Weights of a small mixture-of-experts language model, trained from scratch on English Wikipedia: vocabulary 25921, 128 squared ReLU neurons an expert.
Below are experts of layer 9 (counted from 0) of a mixture-of-experts language model. Rows are named router (the router's row for the expert), up (a neuron's input weights, with its number) and show model dimensions 0-223. Each number is 500 + 40 x the weight over its row's rms, rounded and kept within 0 to 999. Numbers have three digits each.
After each expert's rows: a language model's description of what the expert responds to. This comes from a sample of Wikipedia text that the model never trained on.

# expert 1
router:445500549481552452515518495501483484474474506552471511462468477489470494519537507488473450475465466522484555563433507485525532467471509479496428513473522488572469550564525402583437494430507490471542555465529513492580411443494476477508495479537473504506546526535494481512510476523460506481456481476484504480489460502459488481458448512497509454533485531468487468439482471567559557495537605455451528425437526557496576558423490442455480525502544547506534570464504532405438499548444468495515509448576566536522550454452450519498477487515477546499555543562385583528510515481499548491518540442514463494615477527545559522515487530547536481522515441449492512463525528480517491481574
up0:464402535479434510571484547499553511425501455571498507489498493505519469522510533514511423490524520535509528499516473490476496442537537539490488513533455512532549524425517453509521492558522516491518502520497563405544532521466496499523461429494493538493504443501520590534524424508483494490493466422500401443531531504394477496571461434508435496481533515443493505450565507575514556469508470461419540495537385490437465538503490521570539447472511473529511516436432492490502509499513463461472562544460480517448482529436506487514546438408461411498480450548499541562492450492494473468483533488538505510508527479506489545454477493546586515463482471523490500435521416465414523478534
up1:480533475457546483485472549548553521494525535529459521446519483460436461515491438540523473603482459525516553538520506439560494497554504486476477450490481527550542548560590368534500441454453486462509525485503504516500459459519535479459437494461566543489519551529528460506489442539453446509541501425515512467419426554479531557471473545513482428481466494522439549433467483525531477464500511476430522481501504489521593483500504495451545552539563547561513506551455519428533528481396415403484555502533578474479533573512490504500470475522473544466559527533474535508490492491511494523498513450476490482494476563537517538436466433536509526507416448502510456488474528506497505503573
up2:438480532479469448468566545587423534459433507497477512543459548496502514478529484537508478503507457444482403503538476400521504518478499435489471472504438491515498515507459445526462525549511413511556522456511526475551484496488412504452466500463518548556515547457514445560405489496458534474544440546515535462520424564513539492462463534484532482629488518468465548409427525574539483394506466491473445474539522573538543591442532523576531543482531471533474509529466491502488537434538515498552510494508504503522492540443539495473561519525569502448536516470460546539544541513504478493456521476479450508475473515531517504435457481516532550537499472468499566444518485477529507495543
up3:457428541529502469549459578481480427472517464520493461565473485558443461510530456492492449437505466507532536531524503493437611451504570481536498552520532539480505448451525466470488443476428541525499545484453449475545478519500517531500527495541483513515515539511492486549520431531459543502507545427497444485538477441476482548514477453496495466495485516431512442526555477521521514550466536492496500493499453505523484537509568357475466437489490505451470496395488408493442503563426474449511486560507515498506498443505529460482509475561472538467517528574529542497557516443498518473565462419497499515552536548589529465519552448590500548474596504501497493488528510495422437499532
up4:508506497453486430542538467441482408388522584546477524491452596541538472529484512553506523504516504592541501517507535537494477522510491568507483472527557562482494544488540525505471495434447483570465574467461544479452516467452551502486479504517531540517534533500510506534454448507439462476540480544460479507464581518492504528469488601530531465491515510521489464421526466467487475504531516464460450541470548555455411522445505539566600486521474489450453432509487515501447444496527504493550518496519543509511534469473522519465481515525432532495491487467465480577423580523537575470497568536392476527494518477547529531549486509439477527490488523485420485542616493483528520492511
up5:460508456499511440578508519539498465466535483491464475450448505466453444531532551444464469477405471485543502489548542482479523420500581483572510540549471563526478441432468486469538461419503455497452601405551442445521501481511428503478534448503477539505517504511471462552566510492518555466461510499495518592522459501562477566536490521579506507488413470466455493581502464570496508504488553489541481492497507502517539473491477496504532475476501564515513529459446466434526519578452467506489505522529512493536582513520539523524592443515466508527576579564516492469467475448476489533551536430515487446498568539547502467540527580559497502522525527521482452498455478458481555531534
up6:493489527537526470555530554451563474494483534464465426489519517553469554510496563524533494491379461584546516536543562511442478491492524558500468478537521537561416480485491584452482510474507469458470552510517504392587488558485491500488491448518484582511531460530483490482542515520422500532524503481391482491462495436481545386514458511469495527503550489417474509513480550536493498545520498488509447415515486507535545532495526515456540562482441534541489515488505436518471471503491514538527445463533513562480421489495468476528474445412529484494495526495538498473560518487511506496519523471554461523541467543568610461563516511533544528549447461557506547454515474486462412534522
up7:502541466521513563513480498468545498565393457536481561467434522518531471460462513474492498518524554518427499472509500519535471475546484490532457459514502481473498453505549473504441504462466480478481513532456498508545462444550444477439502482513559480512530472521491590517506520517481549463490566424448520533598551418495534409468520529433511500443493519504503514508439479472565438508451570453442556431526520497517534511519499471470570467505481478525523547503469477486489507535455503481483450473559569523491502479468481521450475442513490539510499540462451521440521495520506511498546529496545506581682547497573536485591491524507509473525502453389517531489520569501500512570585
up8:537525482440559479472526498556547452434494455523430534477448461504528507489492534524582460460499480485519499513496485477523437458532528550539452481511465508568419476483514550450578520489486479487492539506516483466507490496468515549487426495503450510501535497534466548512426458480399473502432477495498543526482516435522503509518522535517566492483476503511465469501509531489507499514485570477497444518496527574542461487493492527500543484518545525518538515533474523507535469540511569519478452486551477536476456444472587551511576542528442440589561503471526502599526547492510495549425554466475418498568525568664502464525465546484450476516516530457402534575509432531466549539550
It responds to: Column-header and early cells in wiki tables, such as Candidate, Team, Player, Votes, and year digits like 2018.

# expert 2
router:436429499480571438575518465459494456432511496502502483467479479540461482528537570448502468455509409582533528552426506493508515452482446508503462442475522530505461520502502464534496443449461428464532576466532498467594491444448487423552500481496509476558510523515465471493546458469457477426476492465416436534561462512470466489407447493531480512535525529443472471447463493554500531520512578475498479440474534537491576538425503468456488501503475498507540544454500440493431490552498501502488481466562553514499560508454476452538537472440472537490550505516476572488483511505465563488511527412515442449589488515513579517537526530533483479488513464507466535457567554435490463492545
up0:579506541528548469474489531466456495426459418502529420427518454455456482565523429529488466455481526523496506489469517520525448480514570467512469518531472539479486501483527450584500453455520524506397530460442507539462524468533505508589532482492518520462471445567536527566513500513547512522479481511504511519494443532485499539489510572476462539482465534519502436492481470444534455465491562523465468489535523491526528453431513469478496481508476516501526492537499442403431499451428477527453548484557519487483549510506508338466481497556504510516521470529422573559527440501540452485508458471515493452500513527472576531485454562515547467382512471489546540465455480523431505415523
up1:529383519524518454436544444529538504509499518515476517485443477539571523533482529509438436539494467502533490542492476392446504392559545501508383618504573547537469463545489474459525497511504456462522558500451457537548474482442433494514494480461363528477495465464501554528513503517472515423480498459484490512528537537511486509515517531509488477559491503485577446509513480512533533513490509492457589467461511506517483521539510479465467493515474512525478477463474424477530521476506501456457559502553513475513499482487458450519511474478446558510534550553486529462498501566526473565509510551498557439536542495560451490542479576452441484500441484466379469476468529474483433474556
up2:469460527489510495557490494603527441467470530442536447512419509551476451501496582462600504520525543433453495523475501484475581523448469524593488594511450518563455525518524490515507522455524464516568510466553514461465462499473478491497478518483405456493489558462448519477530522524483491420481522485456495429546564509496474490498497467511539536445487522504523449481519484532475527526489511529498493523511517486504533543457506420582457500428481508525554528510502571481506509509443443497511469518448459504520525516465478459427530529482528449478502513527521452503445527416514550552533501557540476580517529499423552472443515482526474377404569500475397505552495507441486456455515
up3:496506522449498502561552494460588438493466451529488493440519443471526494551473560443475533526417457527481513515530513551430492494484467546425461509509516558515449500486481424482529506508453462530548508538520560482459480474478470438401434542610512531535471519507561453492493501476443487500515460452530504507533437457457545480508507475511517449466497509437473478442429572538530419522491491548459506434529484466479527525485556430475517487541525480494477534503492385497493486557509552521489473408491447468452527458549512505471492460425450420432503541427497540547495477528534465482555610459518560497471503497576555522463551539489487493560457490512437508455503468510515490509525
up4:500484479517544474571574510507513509419498408454489461434518472478503492582502490512513429483470441545522514543525501555493524426524484486573495496485468514492450589515562535502447533533553561535436504452514555516529464525472515463459525484516554581476537476516491506479504523539442437447437422461395438510455519500457491517461452480473499576557449483516465473540505525457466440545497518497479522560473588508487481517528570440499545513466477527573494531474532469502482507482496534588459504525530503519507440466553500482501484518419520505477553501565518489436499530512511536484445531533504455465488570466555599475568512538559523477515472521515434499523491484529397582531459
up5:455440468518485535529557549563499456512472505492507493496514519497513460476441576544539541481452470495523465568497558487477578453477471544604473504502518513526476548473542445515471521482529476452543513498544530471533424481477482512541461499481521461495536552511501560525573529522432523550489559422452513505520511510531505582479448503584449516431500480541446508569506539518585532500494491484414532512483488557516585566463509469465512591516515491513478586470534446498535511527494484536529497445466444492507524483412503483536512512489595562459554494568544576461514390488482510532428477463532503539483496499457451481551535520477508461487560555529421468507466514432527566514537
up6:482434518488599417462431476484532434518544459458490472501482490447472506480498592500477477510438555607483480546533483533481468517542543417502455474456514518524516502510446537494508520579480451485517591464520489509579454504474517496439472462454426512520477547531501494432494463401527543579600502474450558518494504494533486482477500467480486534546555425525451485512452562537493490536471508446500489481543541516472448558424493491447484528529451514573522505522563589521473537525519469521528538493517531503528515512430463430524543528554487542500600509474465539488443467450534480547505494468487498558500534569469469514466422441459525477486523542530507498450471437548465506523502
up7:461519464465485493560505488432478533447401506409512472529511503472392534521501542521535514510497537543467423478526456489532562521515470548576488481518480481462465460474457485506478489485501463555530553536482537549488516506553478502481491554503441479499521500434524579617475564468498521566518483551531510558501534475465442505524483544511555517441550436527481487521510474488494447466504544508459483497519513497508538460498453436493537516479482447506531574516504496564517510581491501551506405514501510454506604462472524554514524503568524423522535473476494477461490585579518526553468514472441461518499485478554488507570526450469552537466534491356503461423601518491490520488492
up8:489450489459519498434554495492535456473534500499479500431505534531518443503500524509444465484532467548466504528520542467499593482516513461582521481498560528485470510442420483479501501494500427485546512558469498459556501511491422475586554452476465488542565473528546496640489535446503520502442488424579482538516447542518530494448499474515577432528455521435549464474514412444503517480544478485464507507447473502491525522499467529465475531520487472485504559519489422492512592519468450479518495486520514492483571447488526509518536566426560555536542443467465502432540412560435564513527474427550463505494527419520505535481511485435530477485543558510545465438502530555483474481456
It responds to: Capital initials and inner word pieces of names, titles and codes, often in film, TV or music text, e.g. V(ig), Mc, AT-X.

# expert 14
router:452515508458572487539526468478497449448486511511498427487445476519456432546571546472482498471504414553556508550427500475532478498460439475501498445488537492554488526523575465551488466445476429455527537461529477462569462459419466421572559456527446473527500569542478415515524490451512520426471426521494457493531470464479503532425443551549498462543485561440478460452443429502549520526500568494479520472468552516443570570459463486457511467528483559488545555495545452459433521532469474499473493479531519526515573491463466486517501428440467482513540555508479558514491513511457535507533493430526471473553500546567557535512521537506488523499520455496494575463538532447502530463540
up0:550552489542483550569479544478449551386463458569439554486512504512557454523473530551411503459515515534419561504452525508522504484426479479442519577468470517485489458476495494496478495494519573579448483459579493429471445475412487498497552441482536533443467518535416480521468495450488469535495489464531486568470481531505520479489491510559485468504489484485465534424387447533586473501520499533442530494498571565443624517528475476509445473539477520532480489484534540505513510550473486515481435406444556461451479508493481533527526567448482530496503543507466524498536483460487526545513474482548514479502404549523486467557519545499459505520508542482514505536506456528520516549544
up1:458543472477525533526508389470420523484510447492523416484502478450546485578543496496502550480436535558491523515444517507549507476507448474463487403494496517474495492499516504514542428598537422469490521392495510507549565502421471459445531473456471477545433474513466454466473484452550482455471435545495431534467498600505558518503506552477435520580562500482500513404401522580494475522541546464440505481513467498477575454482559504443466557594437514538533516507508586478521449511562569573501481500547571513506506491538502487513533485463472495527485513478520484520478505500489503472514480494514499539510490481606550523493494493461506500517448513503540524480502468500482476545484
up2:483538558545501515504518520537476532480477442495524456432426542527551494534532560554513487472454473501505497555471488571574560535447478479524450486520531455554530506458510476495514510526503503598544553415537501538435377483492426430467499504516496462472489428537466457566469436504473547471463410500490459555516500539475497537512509457486410519470477499497455498417517504487481483530489510530472470487507542495565574565498550527462545490548519557474567510446513495453480447487445503544509470473476472471523518542530480430450512469489485458472458528526477544394428472448523512518504510490500497523529482496556474506422509508481523389496566516496567506478505512428421580445532
up3:459479523494484525418506438523491513468546420457531438493420537521442530510532503491473510539506511523544533511508475492470517513480442553494493526459445385544466629581487417562469511459506541464488488480513500426510547506509524459484531506481494514558535487466506504543531525515563467487462573455520538524526524512484499524437517489482494519489485644529509516548458441450550565542464533529547476505511506479491573431522512519457447551509446528550531545475558513445498561531467499478476512545479430590478478552517422542463448490463505508430508565470454507476460456533429542465459495449518442497491512552499571486501573443558510536495507511492513570470549511530546520474531
up4:499553565483522532462554500515470497496483551481501452496469526520515478492526528410508490500569532475416499541426508482524489465495497538486473511466388539571508479452487527517423482491471439503498551521539544515479466490505469576551496486526473514522465534538399486546528503542596472513431496474525493497505530588482497476486402437532479449488464504448495509405465442459521475496540519545505527511480434558460610490464502476555491528483473512485519504443482533528523548479438483454418537449481530481494489470505427396587483545495599524576498524543485472532484489531445529475462539461528524527491489490463465521544507498433504429443521539425533441447439449476475493514500
up5:498394508453471459462506420511541535513500462512506546533475527464532501482525522440506445497519489531563533485487407507509489457528532522465514425475477426527396530553506478488500472486513543454538532519565515496567540480436549494498547550542458524468530505547496484565512493460468452539497524487458457615522494488530494549550389471518451471502522558521481475490514576541442539495504526462537534465520502517580492522496484492442559502558531506465515501415537490482520565461451444465516516501480539451571547515530529462493530494436482468524567562529457551495513449457504521521532562545510465503505458500641502480443462522459446454417436475469544467529536523485433486534483
up6:440451548417545510589460522588529463483506493480485541482538449473527483460506578497554541503500498479539513429503498475437556457551548532551528486523506436458556472464457516419536542457528594506519423548484470500525502489533509534547531516442573498536503497504502411552475488482503546487527508455443454533537446528481522481484487462486510474528502570423482428524435462585500469528515521490493572484509495497544448526406428477476511533490453550501487525460477450462491575521521467433508544504557514525460538475476498586468480481508536512496496533522462579555606475473462476495533495457487545487479540527469547519581485506532555481516469469496491537504524469585458490400527
up7:519513488443519453492546464528488474522440511522418495494492448556491458571542552507480481478498547537535479479499468506520543423457517569543482490512496469506509496507501428502470489484504491518508522509524469492546471457456491429575487499520490532536595571495452491492539500497512503428437417451467448502522466483431418562473409516522458488525531534424452530456506501499527528532468580472419543489506488547453586581522488513490433524568509482519565583423501427457505483600510511558488472408555490504541471528476495445536515447464433537517552510552472508577494515502451491473463592471465474445544472505547525556492497546502537508421519495437523495447514521502464492491510
up8:546559519493542470477539463454522429456498487496528467499485419493438525453522488492543442432453497479485559448500555475482556489576445518512456484567503540482478530511530448515488532465424552524491558510509510524459471460495542490519541545494454437566475510515512449479531482469551496464580527502509504484495543554447461494414556502562518469498469522517470456429517448465491495556519492466526467503483507567569552562491384476501516474429522441481481526466461495524549432512444439409484466417457456546464466503513512420500513523452511515522523471528461484475530512564441540502491538517496495430457555494470519482558432587398500485496544436444460488483495570555511496455454
It responds to: Capitalized words inside names of parties, councils, orders, awards and offices, often after of or National, e.g. Commission, Assembly, Governor, Peoples Party.

# expert 4
router:464502482475547446494523459459491441500514538540473455508448503575482483536517527465485440453514411555522577514439450459541493463491495533479490452449519462530473526559518451577458473478527442440530552470553437477498506418456455476522555486526521476528547530559420490540504481476483476451463409485427463540540507487430438534418457495522481461516548568452458501468468495484506569496511626464472519457447535504457536494464507458505495488534441507500585501455533454453459478572445521531476496476488523504504558503428488454499463475475507535525521508527451567518501519499456521502484506461502475445613457562555553530525561541507485485443536474496477532433553528436539518475507
up0:577489474435517528476610430505516441460527549487528384444467442522507464501464502528535503503490536497483497505581488517519577487455491481560451580488502506539470482520531488568503531478501516474478568540504521486477481484509510464546541451577554516488557484520437453505468489558575518512467476531575536516478492523501440485537498542597500524522472433489455484515476466472498464549533517455471515529526587506511586496488464516522518467498495499513512490543506530460474516496462490602480496475488522518526486489445432482515518504515518471582547530468453535465467481513471584562534474498532506547478510432516440499611507476414439399545506451386478480460467534549485561492458
up1:443500585518585505501517459465429515442465486582402500479507438510457484524466513506461499546471527620474495506469477538480475423434503541497458539489509490501527511554517431487495541508496557481530546448492523485434503518513506452458520518522524451508510459481537538542536584464474469475414481467435555533522459511427530505468487434540507464538416549495559499496524472472506515455512469521489536538493468556459483508468460556540497499495406528487476496444443482498484455497430559504421445505437490577584592499467505535534452532512485559411470545590506436510512507522453539511534554510479488433492480503509459504461511550509504534519472404501459469478531479455532522464531
up2:551497499494449480485505460501543406502433481502553418488392547448511500484493479556519505503564539499475533533536450514541496503531492498562470471510511535440546469517527556538542531549539565422545531475619455481544404526453453507460455546491488571518495498462473471577501523497476535517526484546533522498544477492511533482550517501495498563525486479472472509433489560537491558512587479499526492428528538498569513499503476514553474510488556486508458522512449546474508412501555445448493441420513515487517556472497473563548538567601489505547592564435469514514420472501502536522540569543519454459528507528476492517570485593479505469497514453474502498513489510530463527495434
up3:484444513536474523456501471530525430537530480553466509494375549534525542511501573505410475430557534453529557445500483511562409483476454480440499512491450493484494498519516455495441471537537534481444460456535509461487478526547482585489485513548457487479472517503618515538442468527508568476532495509512504505363478487516501482490447531538561511504495498540434501439565505477495451479511499521413478457523487538533471466486500474525468438557522568485578479561592544488451485522558531505497493466560498524513438477467524535541458499550504538465511586540467487488503483504433492515498515512440524437592486509524487546580505583533537525489455446468530496488443501532474481538468
up4:556467515542555527505510554487520440481479518455471464563448511485559507507571481442510450485456580544505434491475542570479472476479527512484487562498500528475479470602534500488510460503443602479535478538545397442471478492486551441554555492512471442583580450482566502504469534458496466537437449471468500517492474507442463492519438498494532517414554530470507447493513456487523568551485489542502566470500543561445453512456501549516559503521535494493509480483460518358473530496460480556558537497471449491543447465499545428503484469520517568498493449540465511477478588468464559476427504535498429475480489538505520499495512529514522520512500402446487494488493455583519497513509
up5:531509496442508495512448499546452452529434551520489512495437526484471464483551561465466542539533490539455576487483473556508490453420438510535523482502561506497467577525506518545522441466474518526518431438532532493525483421476553449495466503488532543524501508462455466494517425497482577432577543471434527550552527484497509483527501492474440490521592518519484480460502496506516428509493472530474578428497580489515532527492495463508491484546500502518523474538475552483492466507586414539463551428520415525546494545477467594530481558472520535463473479512462581454402469588532445470521505565493497490555494528496521490549470539570531543491426460506549470579485514488583535483488
up6:438449472491550392494512507491514496557462540531561482523449431540481524522496460503421462517471566443527531502528486427495496532489508547454533544437532489531476517546476461525429403478521475524485524458451399477519487419525478478450474541459449516501472570455559478488493475529552492454491481517489581517489482541376428516460533563485505452498497554539580469498503447492472529556534547518550548527477547520536535447490440377537460521508467498435530457525505582537537537511542513518515537484458459473463579507506544491459473532473451465422523520500482534448516504440533545482527510474450534502473506459468580547494516486491453513429522505505471535510536490496571507483473
up7:506496468495553502476483470464481381489530513498562482480454504515521498508567549553460463457470534529491503521581530521497512517512506494452397509520489572523424543507502491503488450517503521493567529458577452469515460461426472453496400484475429491566477509519524461471544491539570538484517514563561558496436497490473525520471522426503476485494518504531432457486531528542503577586516493511507566489511500530596577533563519489528471619572478548494524463468455540476542475547536413473555516503515482490460548555511523503545507456579456533510478560445477487438551486443510536487501533513506448452459452485500505537517440540527451523529506535448513460502500407546557460508492
up8:520539462524437458478527455428524448502519446522513515550442510479546515530471481469419516519430522601473552546562504450498484497493432541476504528428521502544448535512522452521512416485541557555510486513557459581473518507520527521519591520475517505513493426550416425524456462489541512559497440466475491540438500556465444505414476531563520467527517561523406511475461513430493454511544501525490560511506535532539464446512511509514534431538481532555475502486542542519532445508499479478563513532472525442484559548494524448481513506515460558513550464566499541481535541492520536466475514537447562481555441502508424516591527457436520507475482543461540438481533470462475577540511
It responds to: First word pieces of foreign or unusual proper names after a capitalised space token, such as Sig in Sigmarsson, Kli in Klizan, Ca in Caqueta.

# expert 10
router:486495507482506507486594454544490472496478504538419487500446476516486491543558544464467454454490508538525518501408457472482473471468531543461509482466510476541491538493544463527501504460523460424477525495525469458529452402466446461538559473542461475549517516511498513464486484473534513442387522479448438506524501477514482493476443488514552457538495515435446495496536471484518517510531654467444498476423546575490515587441492478471496501581465517512536564485506454462465546531475519528492478454548507559533517479439476476506512503473446492573537493533373497528516507501426524492498495460486463534636484480549504525552560548498496509476535486435500521417565538460491522434537
up0:480545552508522506504502517499431459464492468467512440468420454508480458556524476478491467465463438537526563528453500430478542435492515524517463538465528484525494522600521410532525518439421442443547493520497380464487525511456467522492486475533500548563518481565496509526519465553479477472474452503527414550521484507506466522460469517548446450518603525465491443488476511483541496590521493486469534462524554529446525518482475456425502485531486573508531491480471491456422498513425512508462497478520492521514547476513462472548470392510454532527506578529519607541491484528482532501542544504519507375496476530562565521530486564510515501434477444513452519472515564486539574527492
up1:492466556458581474490524481526518495458467565561539477479488497501432445525520537435469437479504474490516536513516491434599472522495522496506483431455534402595453546504523427575460406449470443440510507443527507517512490463417504483489463466532518528523550517547481471497533466457462429503456487437516483466544456485476483525433502490582478427522556519473446519432499455578518546511533498480395542444458546529484516533459448466482507460461507502521550543485507482440449457492506517537459492498532495457536555483487450519493520436473439503505539575543463620523489500529423504557462503475496503486514497575562533585494466476493487439503525448464471517485534492495495509498495
up2:492503452525477472526432486568449442477502493536535504444431528516475431555509499477484470492436518521515521518500538488503489533473538538512529509512437477589454522521544486513518535484513579446490491445516476469459503537473470456611437515503518567494549522487531474498489515518476436505476416545499485563477412487419502466470519555466386431471500527484550431496492484543513529464556492491478553410488525512565453504476420522434462493517484526449516554501452538465511520477530496475498511497536590469533488487512463519542526461509442526544514623489464563497463449454420498531500501469558539506470483533475486554490402477525549462515438460492536435431531490504464435423484
up3:459578506475497462483455524541462546553506562503502477497450464451533571505543545473541484508545533490487549507427409488478562501574494529496457478442532486506534488514546433473521470545450459486449458434508473484514482586444490430542439540507458548446424448546508408515479479467410497484464515411529460490397477450517553478492441500542497474548448515494504512486510463515522542470439530529520510470431503523509527447483539530476420516529503539526573505473455553492531532543472550527532536503518502521504552448538463537541510520519514530561525520504400521588542483439506491551530565537502521517547470470561567457477509549530479525513462481470556528519499577439475477509426
up4:453475504450511515479476471547509492530584477463465461451470516554479525493472506455450430495464430528517487511455485426530423424465482523514466510511522420512430490595516489507499432450451474402533469527566459523525569472473465502469515502532517501481553496619419544511503406505436512410519502527468417480518459445452509524476450520530480505471496495533452541553458495545465559506485473559495490506604478527500476446496521497525521478570490454522514462455560452458480529583530544442553482433463528489515502511457511452504470522518504462463501512508531503424537412479529464498471509535474530494494439562557566502503550446498480479518475521536481590557518462470542510479466
up5:513488512407483475565494546495424479531482533546444435507501447607442481545573536398468473538445540500515513532536508466536521450414469515487486537546486523492477504524378507494475479521494507476519528517539468473467537536493470560534472534561520524476444504531501474475441538446568489516466495576475470591529469466503461529517469463511552453552485488536470467507522511560463470529506556472576471544468456502505471488571517457444522476531469517507524550519490433525471516485472471510491553525520450460477497453534500460518514536415430477489616493452554504446530533512396510466517508522533507491517477492499464537492616470450515493491557528453469469464537473550557528514407
up6:475435510512522509544502449495504398516515498532556554566496518478488548564489497552540511411509462548482541610498534533423531497407513468503499500446517564525467528442581484554521470496490507449518483392441514501483439464430472500514498487529503563529528476501505587476461535532475515458510507543445504413504511441574498495478471450470496535558518515398463437525559507509539514576529564531474478513507484540518515528446511434518491534529459482518506536431546494458431466522511426475495526491493485533520436521399497494461524524425531466473497474535479491475523527438511525466534487480458491522528531501518518563573579588450489538463446446551515463527549469520487486483493
up7:483506448510512425483523578478503456481520514484391447507547545566432476465494580468548479451435501561459451577489490510494452502492432539498466540544528494470445466453447479499469515528475452537512530545533504487500434534527512526523554470519458475511520464545476519513504526461511550452553531477510387444514488579518463509519470476471558524469542468462516525460465537517447497457596509499532425379495511525519486483472467495454533495488444470510461481517471444566500518463467516517521426495481600503500456459492507478543441496545470536566520400559499504567427471548446480438493489508564493477562486473516557520475484562460563522457550530465499479448563531519478488457522
up8:418490479569497477579448502438477531461567495539494540506461496547496446494556565528461496508424540560546459493487558481455516495426537482520493556477517500549495460532485446518436465437532536445508467532458465564545422569497498489521518434470543563465523514480514520503497524504540456398481456454480496436522411536492501475505498529509421535561558486493538495524499496558568499487553568552504552453528497493499523494508428492517429498526465485503488498492489490526403554533494530473435513480520412458497532497474502469581480408439536572467527460526494505432512408470482535546491493503535551507486493500563437572471507532559558531465560450492537481484534522447521487521525
It responds to: Numbers, percents and labels inside sports and election result tables, such as Final, Votes, %, Nominated, and blank cells between pipes.

# expert 3
router:490502524444519495520516490496485447457478534553429424477480472574495459533515515471457436479492479520504498491457483487492471437510527528511502479475499473503531542511499441527494467465480479469541509484553459543515486407420491436529496462575525504545555548534486441519513499468514498468478458458455498491549453512424482529455442516546521490551526520414457499448465498497538531490562577446465497456437522549461522595475459472450493550549486468488532562456502475460448529557467530532442452468530563540526545438449458451500483441443516494533542498517404593508485460526440538540456485454540431424583453509539553557483537557535523478487511429473497572421529499464513498447567
up0:499437510520472507516512544459544468486496470493462510479525449554485447493464526531465499514536489534503443478463538505463451440507562514507524504519456480471548501532592451491503521489503500472437528482524543450452466520533462484527539481497487524444474531523538545600481536504533511508492412454442470477504454525440460556526480569503428518558517517475522390490520448479542419486624542536536539522546478494557479433470450534556486506540516539502486514549577485493515530471491451550524475554499497474402580506454509574499543552486487504495595574549465503509511496458457555557459447461509508516491484524479438533511573540548639477404524481469493472499504531509465495453474
up1:463415536494495523477482499529535512487436433477499468492502490528529440500557551542427535545527498485516577483488486427484479506457495434468513412499455452539502565512489447520450459532516521520511506470565477471517493432423466487464450506493499547517421541553440518499405403459485503471619468477528489531504469442477413496538534517525474492541601533501539540464459528501492548496512510540524447467546510512528509520478507479528514485532463502525533492490479441554556488556537508375509478547518520454470522585478509509506488521481567468566471483468560517510469439466517462509447516566524536500517476564493513507528479494461523532541392528472562497482488468401469579453546
up2:448459562495512438512538494465518492405424582557468517524500476568492481572538550497469450482508530507553539544475471391544538524465478538526497499457520489519486510568548437610437515458501459474541555501538473483522461417508486458564537462556493543539499530574505507510494499526450490469446495458511441480479509481491464523468456494572470519562525494462482435505451497577526520491471530420419509497444566549431519523508501481510491505479489587535503497405507450495466504507454449500527464459541524458513561496456436509503507505477449540475515554472439538536504462487432553541538526429483507484529536553491521513484492542518498479457517458426452541391551558511526491466515
up3:439447490513473484573471522518461502448504471488455551478452457504417485477472547475506470463439483569550477497513551465506475448509518453511497495478584456494497508527484462543441467531530462515508510540533509538479504492452518469505510489469506467549470493471571476508501508518491451514544484508455497523543427488408424487398431476530486481541571552483539433463490502500537444522497495430510469463468578489453481492478517513549471487524457511453593535509550511556544513516528554574399359513476464456424492534469525488586462510486478489458497506614560471526482578493456518530465527494523531516504496455511479585487520530513563535509473495513501570436550519489539466405536
up4:527521572441513461492487486553527515554442567485501475487407487586467469495548506463493509567444508451556580475521462492568529517516459552515528459450593463513553581506516484500500475456529445524557480551543543504479541452468502509495496500455526547456482521500506479515529432514476575492507543433483501528601535451500458501521512506492536512446514504484496494485494467548442573506492599507532518480514498509490520509515516510531569455457533526475498479493496480521575542476460497529460501510515536485434471538484409537480510399424437504482465441534506548508485501521551455487513481540476448537509462567552478479476556509511521412492429441529532440423473506376495582550543
up5:490520573457558489524588510498516468484489449391486472499456425521422564493587486517581452545485478512527499507495516469419490396472497488571499462441429483489504521526520503552566533430569512531478490468452531520518526466488534512513524464454543554467482543527451484528529441507546590461519477488532520477433487452521472460580499400465545506447486546553516510491443483513485511521482579512477500485499476542500466473460563396475546572465469463542513521501461434454534531551507471458484561492524498600503468495442454513464593529460481474515520467479477444530586468469530477504518477449463460534491554486494508509510459523472541462490514468458519471486457470438491512548504
up6:517483540530478462500471481475515464454466497448487493509508452542521451472500427509419541558483477629484487511527496568478552503486516472485488522429494524489489550455439382545489514553477493574493572520452519519483510501547516451469568476490528503537509490505469515543512419503524415533511528523506500476502468524471442529478547533532549451524469541539548426526496417444524506543516510485413528582475536474493464476484434465405471437448442473516469563454534510443495490497481470504560546468487574529489498442510491453451472531480541505471553475545479502556487517420510566467550530471457434516495479488471544607507522551391516479475552467512464516460555481568530488512499
up7:469568442514497542518472486499441523500505550518506513529534524532555478481525415432446507522495484549500475521502511478453541467405449591432497522535548491524462556475515442571492481515516539471474487514575436513471462462554457452487556539578534423549578472559429476481463549489501520520530511535410455453572462466508485537467523528512520474568520487471494499444425512531524542549582472495466480539519544542513462532502492532473472492530514504489452554454504536476497476444550500495516492519489572592472501428514505429513496461493456547449483507609485504499547515483516564487447523524455514498493509490430458491477559495576508495516449500456464602403465456482472546451535
up8:474506541498466494507523535552525509572449574483571481498472441520424528487461503491564516483504442491537465446502498469492556488424494495537470515512499463539478508490577512568453479525478485493510560434518519538448461488483486446508469523511499506570474495545509513454471491512509458512480448513512526453530508411492523521467473559513447519524493477461532436511452541534525484556515505426509478494509502498457503566427512375450428563552509518483501562439494468499476518457489471479529519492508487545463507452490418488492449422477491521493535468488465510562393528537509586538546455466510417498513446502517593535488486519525462539530472432469391562444463460439484423452606
It responds to: Year digits and numbers in dates, discographies and bibliographic citations, like 199 then 4, ISBN, –present, (1933):, plus credit words like drums, percussion.